Experts of a small language model.
Experts: 288 SwiGLU neurons an expert, 1 pick a token, a sigmoid router.
Below are experts of layer 2 (counted from 0) of a mixture-of-experts language model. Rows are named router (the router's row for the expert) and show model dimensions 0-223. Each number is 128 + 24 x the weight over its row's rms, rounded and kept within 0 to 255. Numbers have three digits each.
After each expert's rows: a language model's description of what the expert responds to. This comes from a sample of Wikipedia text that the model never trained on.

# expert 0
router:104126103135144165132128174078118144150116104146159132111125124085119151111136148113124123139131140153126112094081082134088125120138140103166150132151135154090147133108133109098111108114127119133099133091158166189112142108116124157131155133116120131132163109103120124124109130086097135162176131099089167130154065112100090128180126127128166113130159156140143099139100136123117136146168132115147118122149122119137114145147116165154115122081151127161101090203129115138132117121136145191139142111116117100146149118149153066106116121126131150114135150148107143153099095160130119146116126122162144130087169150134180115130156161108175158141097141136134161146143122113173151137089
Description: Digit chunks inside numbers, years, dates, scores and coordinates, often in tables, e.g. 15'94', 20'02', 1,'00'0.

# expert 2
router:110128125084113134090127115089125167095147128121116128137127183076164144083135120154140140127141128161099112138127101133132082090091153109112156118117138138154172119135140115103155141153135111131118159113104119136126134121111119128106101113132140113123111127143143140120099166150080147162183082128153101155111072117092127117181173147133087123154156098123132092106116092116127108158119138140165148100146136162146107156126104136127131118149121158104092121148126118157124158090141103171137137093136119113103077134141131096119108118124116120117144094168117136165157104136161134146119165137144148087108140067116126153095182171151174133139136129128100148152109076129160138101122
Description: Column pipes, semicolons, colons and dashes separating fields in tables and lists, e.g. "Guernsey | Peter", "KEGG: ", "Ret; Ret".

# expert 10
router:137087142111123120095140128135131163120129104108155089112164201141168136085107132142144148123155155140122091169130112131086122158079205109094110116121112154155135149178146138116134086104140099181157120146110107150132154144151080164102114105145117133124142127120097131153095176108112145123153128138141120158111134117134145119164140133138100104156135135148146113137096128149162124132169177122108107128079140116120113114118117168135162129121094113124112145143131130136112129104150133153146084116131082088117140180128152140138105148122154163169129133103127173141148108115079087135162133164100165154150150131148142149142154157111108111109144151135103139084143143127114150100115
Description: Function words in running prose, mainly the, a, and, was, is, possessive 's, after of, in or commas.

# expert 6
router:125109121126203155138138101163103127126145141127098119125149110121109157188096109103161121159164180132141125156149124136127147135118099096115132120160157139139101127164149143154150096147121104153150134121176122150102113123156129146093067146127108128126127145102082165150106178134138118108144114115130158123147119116138126104156126115126101120113167137102117125131121136131133125133136134115174120133129116108167115191146107121163174097111114144142082077155110145140140094140140162140161112125112085075077085156156137103105143103160171109144156191097111123134160101135113101126147131171105144093157135106107120120148151153119148132150145142098132136120106100124113113152086
Description: Commas and other clause punctuation before and, which or but, plus modals like can, may, could, and infobox "Location" entries.

# expert 3
router:135127150096133098131151175109103097127143138140123091143138112135138155078123156122099128142118098135114106109098094106089072094119113102116112147147104116161095098173142145066118150138147180117088138152110150161168137124117141129167171105133170131129105152123104121138112137155127133136162109105094129141152132108126131099121136137112137100176131127137182104119150128093130167112118122161142141111112104112103104142155100127105154106106146154115120132171128105131100093160076148144129149123104125097129153128141162122107074170119139130108063134117107141174091130101155121133116125115132099126108147104167147093142107139152142138144132103114156141071181150106129127093088
Description: Inner pieces of English and American person and place names, often after Mc or a capital letter, such as Mc-An-ally, B-uff-alo, Dougl-as.

# expert 4
router:111153145126155107087150169117075114075161100084110098141121104153123145132118134139107117093141118142144077106066086115076132097152144138150127105146114160187140079130139185082101143092137145148116114131084144166135153138124119157137148144146113124091112129132113143147122143122087143127133139122127137134133068128138142117156123130114132131120124144091142103130062138095103153118107137118112136067107130151160075165107117127112147119154108129106098118140091151123135145128109111161107110109126085133107112120170141120103081136122115118147106109136121096170169128150116147135117101142149146112140144107196142155142112125118128144136132096146177131099139100129140145116107
Description: Single capital letter starting a name or word split into pieces, often after a table pipe or comma, e.g. N in Nolasco, Fowler, PSP.

# expert 7
router:115103145100152143116132106121144137119134143089110103130121086101161128137111118114093111124148139143156107180143105107128064130101143100152103162141137119154112132107128128139135129134165115130116148135114110143169162162119148135118124118108136171105126130179113109143076175115098124110188165105131141140135044126074111104149150117129149120162145176171129127153169082127149136116112150105173173103150146142085116135101143202102129108130123122126135128152105106116138144117111175153137145128117120126140096144116113103109137142116115152152122144146152119112130078164088108149157116101145164109077149088161144131121144121141137132136171110148172127128111107129146147143112
Description: Prepositions right after a verb or noun, just before an article or name, such as of, in, to, for, by, with.

# expert 8
router:113094132086109124124108141126124132175145133139101113117141140133150145157132195129104110160146091125145101143148122123121145096096139104105103128119103152107117127116121137134145094131083113116082137102146170137108174149147127110138102141151160188088117127111130105109158120142081138146153116130074133134127134125082111119128084099115153147112147196147140129135117108141091162135083130150094162138159170122170155148126160144100138121122101146113110081139133125135104091129080121111129138078135137176144116149145137130087126189111099141117088128131132161158136101111105122121120131143119113143125138109135160119155104143170149148147128091082091076097155093135152117111134
Description: Content words in biographies and media articles, and word pieces in section headings, e.g. career, born, played, Disc'ography', Pl'ot'.

# expert 5
router:157136131100152142140087096103094157134126127092130110123136159115112113165106119146120108130147118159134130136085130128084181156122108132097140158128139142099107108119121174146129123108111071146151140130086129116165107159136130121140147065129151176102097113181116167119148159125106106167132144110139148134136097119117136112149122160137133120131165155115113117149129103156090098147113116129142132117157153109146127124158165104138116104139108152092104078147156179133129112109111093112146077138143112121132154114131127134131155141182125137162154106159131152109172137198092103120136079149162121124130176143109132148097116134122196147111121093093106130140116161129134111138086
Description: First pieces of non-English personal names in lists and sports tables, often Slavic, Nordic, Spanish or Japanese, such as Ju-an, Kent-a, Pe-kic.

# expert 13
router:157075133111100089111131126092108122153150069144142112136107110143154136111150073144164127145133122128113104135096104129110096154170120096110149121108118117128178090147136112163087129135170160131139133178180129162158156151142138150170085155130154113142115124132107133114163138133126151109163125095104134147129089108143136111145122092103138126129151111139152096116127079114127122145151100171145119152123080082152110155119118140135168069116089129143124084133135121122115126125121106104139147115144093118114128096140147118141098134151166157106107099144136140146104093119137150178135104173157099146101143082120114104158156149161123146099149095158093155133166129136149133157110
Description: Line breaks ending table rows, infobox headings and section titles, such as after Route information, after a closing | or a heading ==.

# expert 15
router:152142120115195152148126120129126085114139116132093160126170157132124183153127105136159101099130183141123100098089147124124171121157143098097121119148132099125114097131126161161162110140115104125165143130166157129178137127134118137136080141108161137087095136157138180146147172132072121108109093135159167132158082130111155136169123119126126117119136099105172113122149086130114110142133092132126112104131129140152069137155117134151132129134117117107116130183116116151114148114114150135195091128153118097134114143113142131145129108129179076138162147122149146132136123150112125177134126149120121135132117088102117120128127144104150117119155105104151137092120097101087091147087
Description: Single consonants or clusters opening a lowercase word, often in biology and anatomy text, such as pl-atelet, l-obe, dr-ama, r-ain.

# expert 14
router:092108167121120138081108131132136159134096102106121125131110137133165131149127182086098140156129137093159137127161099110099124146123122115112155183155112140135171106147150153103124078143164155182123112123120140164136109148158124149145145148130152170100120158125123116164087140139152106159105103120151123166143139125148126122139161128123111082074141109105144114094135153135115086106159147152160163098154144136125124091127034135095133093120124124137109156170114101153129124130137146111111144139118147085178117181163103127122113150141098103111125149157118130115088104125164132125111130138130138152119107133128105141105105137125184153126137115129130159102131083129111133182106
Description: Tokens in election result tables and infobox section markers, e.g. "=" headers, +/− swings, Votes, party names, Turn'out', hold.